Experts of a small language model: a sigmoid router.
Below are experts of layer 7 (counted from 0) of a mixture-of-experts language model. Rows are named up (a neuron's input weights, with its number), down (a neuron's output weights, with its number) and show model dimensions 48-95. Each number is 128 + 32 x the weight over its row's rms, rounded and kept within 0 to 255. Numbers have three digits each.
Before each expert's rows: "mostly gets" lists some tokens that are sent to it at least half of the time; "comes before" lists some tokens at least twice as common just after its tokens as in all text. This comes from a sample of Wikipedia text that the model never trained on. Tokens count by the router's weight.

# expert 9
mostly gets: " S", " ex", " s", " ar", " res", " pro"
comes before: "c", "t", "m", "p", "v", "chool"
up0:133176136159129189103160162122107140137149092120100133129156107143121105139144090148112129149147165053146130188223123115096112115176115130174078
down0:127093152171127135099085126135127126161117119090146088111068109202127128159157139081096104122168144099133141092126118157105117152106143141174155
up1:147153103127079152061123110152123122095129117095159096137184145136130098132148175146095123124151112071098125123145184136118144133105117037092116
down1:109173203119109114157127115095119134110063134158134110162065095141145117115103088082149147118123098229170115141135111170151148144067148179110088
up2:091187145056163186125111117124082154114178094162147093145084080073120112145136108119174161112121139132107123130117139062138137128157133150101169
down2:191048112187203104092095132149167130118113131083175139103133122159130089067095125127129106109144136125142120227146147157143103136106147103125098
up3:117131117140089091102100105080108143130114170088173060090078106183103120141162138093148142110180104148209088104135082111121084159127105163151141
down3:141105133178194141096083116164116114089109094127110176123153099114132147159150090115086181137109204056039127182150174150107177106147147129132143
up4:132141158181081140052122126121129109133167149073136163111171113153149165136059031124150179147107113071142073145166148161106132109129083113139164
down4:106088131121178079210127105137186130148095119121130091125093085131143089177126188079139086124158138110145146091111098106116126178160200095160123
up5:171212142172167142119130162136097158072068135140118103162124097130101103104084162153155103114101152138101120165126124117114144093150069089195174
down5:089122101105127187163109104136051087164134116111165127075108130144147164123191104098203170117185143141111089109111130124089161158167156184107147

# expert 23
mostly gets: " States", "cc", " found", "ury"
comes before: " |", "–", "5", "6", ",", "4"
up6:095075080167112124150152058178089102094166086150156115176146087130126138106200135170142148146040134134106117159136086095166073105127124181098141
down6:100071165076119097116165090134101127122126199155133147128110103173062149160139150079150089091118133148136171138087122161114110094109124169079158
up7:083184139101117117106175086126153178173147201116146113098134144135141104122088136148113133150165140157124147148115120106146152095141163116108085
down7:086121144101121141098090177067159125161101105153068180136102149126139123093156102112113191135076152097097079139179135147120133134173130081109167
up8:118122158178146133125142062129096189125154141124131138114121075086091135096164095163094132107102105158102120143120068170140141157149106106138124
down8:164129196117137103132139228121107142147107137151173154163077129126121099139072159057119160139122100127146083112116129090105160138078152141102124
up9:169108155100144164114153163196127038120129134119152107156139088140166149111069133153111167081113141061064104151116085116141138109045165116145115
down9:156116159156126196068107137070119116177103162144117117083102119169073158135103163091160166166064106164125152125137157082172115085166152165110144
up10:131135097126105145073116105147111138127160138142141127121116105159144180026100162150127126119139130172183150157105142172149172111195149103107181
down10:140093128171158132132129078115156090121195114132153113126076103133118093127129143152161120112148163075133155089177112129077158093083117138114114
up11:136124115094103159070126132110136162134099169105134132191127164090134198091117172103168142114145183151118098195124082151162135141086052105074125
down11:116162154108165093145214172171134092122115093141087070134196075103144085144145108153145163084119107090143161127143089117113145100121177085147109

# expert 33
mostly gets: "″", "′", "°", "\\", "\n\n", " km"
comes before: "-", "°", ".", "\n", "3", "2"
up0:064139125102127172114167153165143171129166136153117123074113101118106147131118151104094145083092140152098118074201131089172193116142156108116157
down0:162131178076104118136143154083099142096103100181127095160160141160100121155118067178111144155125117140104132105074085186160147132095100142101129
up1:144136173159162132082124124127095108169126167134168121120118071086162135132128095120160080145091081138099052136132101108183158122167115103102134
down1:149162120106146165145061081078144130139112079163128146094085144115049126105101157150144162166186087154157141138127171104096198139134145196162138
up2:136148141176102200162125171131094101161148120140170170120093145166118122130154153143100118074151100092120113111132103146092111122073089118104134
down2:139080081136131143075140140157172107052144146150142133096113131131193081086093139112093099157113130125180155152126162115119103110110054096169155
up3:099132153060176159111103108145133112144158125086125165120129163155123154076139108107122147140137142160108147102134092154142146114140144087145146
down3:093095133180121115154100137136140186141153103155132125150135160064195119137124149198120156047134150138156145184138150074106079135122103143068116
up4:159138136155137159128081115148099157215073120067167111116116099129146092172117113176069187169080111032167134116181098148106103138124139129107114
down4:102169092136137124167161151145101115096182130110123107156192114130112147140132075184139141131144110131162103136114111127152138179189111076070114
up5:165061083120117189081089060153147116148144119091161110109126128127124141150055101140171139120093126111141160147130089096131080129141170148105102
down5:117190128129128102187111115181122157113103165087152206140104063145127149123209112079129134083153114140111106091092089178130191114072131201127151

# expert 13
mostly gets: "son", "ton", "ina", " John", " States", "iel"
comes before: ",", " |", " (", "\n", "'s", " and"
up3:166208109187078116127083171185096124117124067117143221156121134145127154116149069100131112127108143115161118127131102052085156117113127132161091
down3:080068134112170144178153140103125150129116192131108082091122125121158142123115138093156127132179132114122115197072101187164136100115177101105139
up4:102034118162147094135123104142149081105116129167152067149093102167096052180137068126118136175190087089123111074189085083122132120117122149144122
down4:120133144142191182135098091198125168151173149175096137166090103116100109087098127153073114137120150131059156163119137175065138126134114152139127
up5:147118116142114190147070127118080105173177080112174135153046126126141175089025115116118085084140182144082151147086185131092135089161091091136107
down5:106091119125149135127118191079176117155072124121077169101180130178110152103130109166153153146164070094167097109184156071103131152143139117052116
up6:156122029132172159144110178064124085112136099049105138092104083079146127104166112102137108143141021089101135182100135136098174155106128154180127
down6:109151178177132088056184137161104118141108156189096152148129125187083095184123080159102129108141174123182142109119113111129092067225174121088111
up7:107112119133124097121082177122149092138112215113149099102100092106134122088103136129127136110155113117190111092105138085093144141069133177124111
down7:124135103145131172126166161159118137098131101185056161166090115124122109148151144122148161099086184104070131147171070161147138111212133064127120
up8:184088164043118138143107082105110151135083128083097107085166154125105095141139138111113135181176132140103175106109139119088120115116144122180133
down8:112172133125182141069155088108095105088098128155135104124128151114081170099100112104142144122123132110210096128163074109158157123083127120127116

# expert 0
mostly gets: "eat", " found", " new", "inal", "pen", "ular"
comes before: "ed", "ing", "s", "ly", "ion", "ure"
up10:131077114115149099115112125141119128167103105086099148135128196115129139133161132161119097150096070128083152147151167127076147135108091121114112
down10:224129092105087180127137138176182101147165124108116086149171119168127142105120141108093124064109133172125147099129146147158047086128141173124107
up11:118152112087139161069148101101141141158180080134076113137117168143109078139164166123117105143095179146137130156138124142139148156176077122119102
down11:088050128174146122187107119101081159132146140151205119170138139085088169114084139107130112102228127081093127160136132153163132127135137189108141
up12:126117172102160128089099089105161151120109152096161109087114131131185150088136177066126181156095110157119123154131168098120119136132116139042102
down12:154145097075073106126189171148140147142140149142112110152140133090103068130129169133132092113143100106158119083148084121164132095095137099072165
up13:043109165174122116139114183133149155113100140119091150124133140163144127139191075131190131082113153178067206133178096108146147085121184126057118
down13:117079135108061096207090107130107133113159085145135068073124142061153146106157110142089118170136122180128094136130128142123182165117128101150113
up14:158156152078080108118117176073091153105160145139152177075118137156116144125081113133122137114093169139117091119096123117121101102161125098074139
down14:107050148156112141094166098162171110118129193073106164162139118093136115075125136103152165098101104172102118156142142077155149084116116108117155
up15:117182090137092105151126119146078179126152182096127106156115118148106123176177138105112182103134127104155108164114099107130123122088102120158078
down15:111116135131135126118098140132139122106100121153153091117155115083080103117109149158156083155139080189150126076134113140139128178109129139176034

# expert 32
mostly gets: "ong", "ished", " used", "ited", "ng", "hed"
comes before: " by", " to", " in", " the", " with", " as"
up0:159197088095155190131125047139082152128097115082068085137078143130101066127160148126193149159145120167150152127143142121106209127166126070163172
down0:088096169060127157161143117134103140074157100103062147129145136115147120137124089120081091130138138145086112156109159116088157109112112134067205
up1:107117186142160179165136178066164109109095119158148106088136083114149118136134135161119163145159153123103129056114093150082136119193072105154126
down1:110126074191121052095111109133157108137138101088157147115143118145138143135133139119141056132097155172162182105110183160121127131136107123157086
up2:154067085142188133113126150085068126169126114160161102106113134099128103115140113131136154125162065119099149169144157146121174144106144155072161
down2:114080134116099115056126084192165169122097114153099177117096143142071121149137194130118121116154174156166110153132058166139092115098059136138140
up3:070100142150169135104140117102154089078126116129141151108130141159123108140108093145128167085173176107069160126199138144127100191097147140152076
down3:147163136172165130150109113160081096126109119137130068132129113087157151154113122071132103071144078124160171148083136191161138189143075132105129
up4:106145124104113114116183069136152050162194110136186074146155132149099160114152169139135111126086153139156076145099101099100109122154120101071128
down4:134083093124116105116117111126115141126120147149185145141093136141121120108134104108106093183184095121077121157169089136129113117114131167157193
up5:149143182148079125123154170135057166100114153084135146155155146185094085131078080179148106100144155114181136135147107079082105186150127113134226
down5:137129124122163126150168114156109105153106146166183095125125116080123143136117098111144165168091117159114116091144074146148179144046117167153100

# expert 60
mostly gets: "5", "6", "7", "3", "4", "8"
comes before: " |", "0", ",", "–", ".", "5"
up6:112098167098120075121140149117127126153166161131162136152153162120174166164099160142067116167120188204074124101136137034143134085115110108088095
down6:089176150094124115085132115101102095123124132131062151112109104133118115085139102181223100139111131158146187103110143106156086131110110063134144
up7:169078087101118110149151159190131150148116164139078148162152132101113114174151101140118135144108099156129119084118136164140129122124109113076144
down7:084188147123084113108178084096075112128160160124147090148154083130162167120101146184144110123152135150146152206133119100094152067167141134165146
up8:104104091100144141087176073127124097148159150124098145167115127171132152080122179112175121131074119135153088164154077147087088087133106155140120
down8:104114113183076094120127111209116091102033141122139118113152120111111145130159121172130088117149153145092144102065138195144169117151125145079191
up9:116157131126146081157133171177145166109172117148176069096136118140161097120158071139101127147166115079118107127106123144135095126173159113126134
down9:125143086140143142130093031069159086118158089122188124172191097142088126118126128194125108135143165116120139121116149143157083089052137169155121
up10:094151137144171122142064121072158112117107120138144051170182087114121151135146097140074112106120171139126130092136103137089027117151123128158067
down10:070135103116100119156108107195097085157113085059063106122076113103119110133134113114121131141155076136139102142110176151080140206093144152158162
up11:163058118165155132110110104157065145138078119154074166097089153143136125170134122161171106165105121134113106193211133137078108139091106105188156
down11:147193083118127104188142187131125143108113113100145106174137121105120109147145193070102163124120094101151187036122130161210160124136160166126159

# expert 39
mostly gets: "ina", "}", "ai", "ia", " II", "a"
comes before: ",", " |", " (", "\n", ")", ";"
up3:078129124065119093119150119196122161086105119139163115205154085070218135094089103128153130113114148136123121117155166119158126113100152094093170
down3:125162151225156116104162147111208124129181118154080164106141154134082117118155125086092120162169098100076149120101148136051106178156084163191138
up4:156075142147074131160133089185097153131151161052082141143106124149153134156100093081112048148139133167109196157124106152127124167129144110126117
down4:126133103105162159173134121058137085153066144118206110167083138153143147188128181135083158129126151167132115082181144124149118166125095156123108
up5:091105097121139066141082113172158134127174085083141163153126148139121113113112148061145127129116168173173132068138135141131136141114094146144100
down5:114114117107195151099136153139079157186164144177070110153136086104132137126114171147101136129150111090111154135135111101158168114124160148156106
up6:120220128157134125176119158084147169131149105127103106108164145191118156109130081094111132058086152092167140059139113116123141098121148153141101
down6:164082112154134116107136116122137094076098135111230147067076110147118131137110110226132142117181143085172118153176112090106066140113150139147116
up7:052167140168063129112077125144131144153120097117194103130170178124166099144105148119134100138098086165151096118099049142125131068107218131123156
down7:169115137115138116119142135143045098130174196140160073141114135093102185127142097099135111183129189150126091115153086114076119144057082136163149
up8:133221165092089175156101098111078121142175139071104095151104106128107131145121115166154169162133123139107121189113171150141137182119111153147076
down8:118095101128096057109126134120152178112080101068092125113183144117166157117170143134102074088112107112167119090160170177146123100147153167183143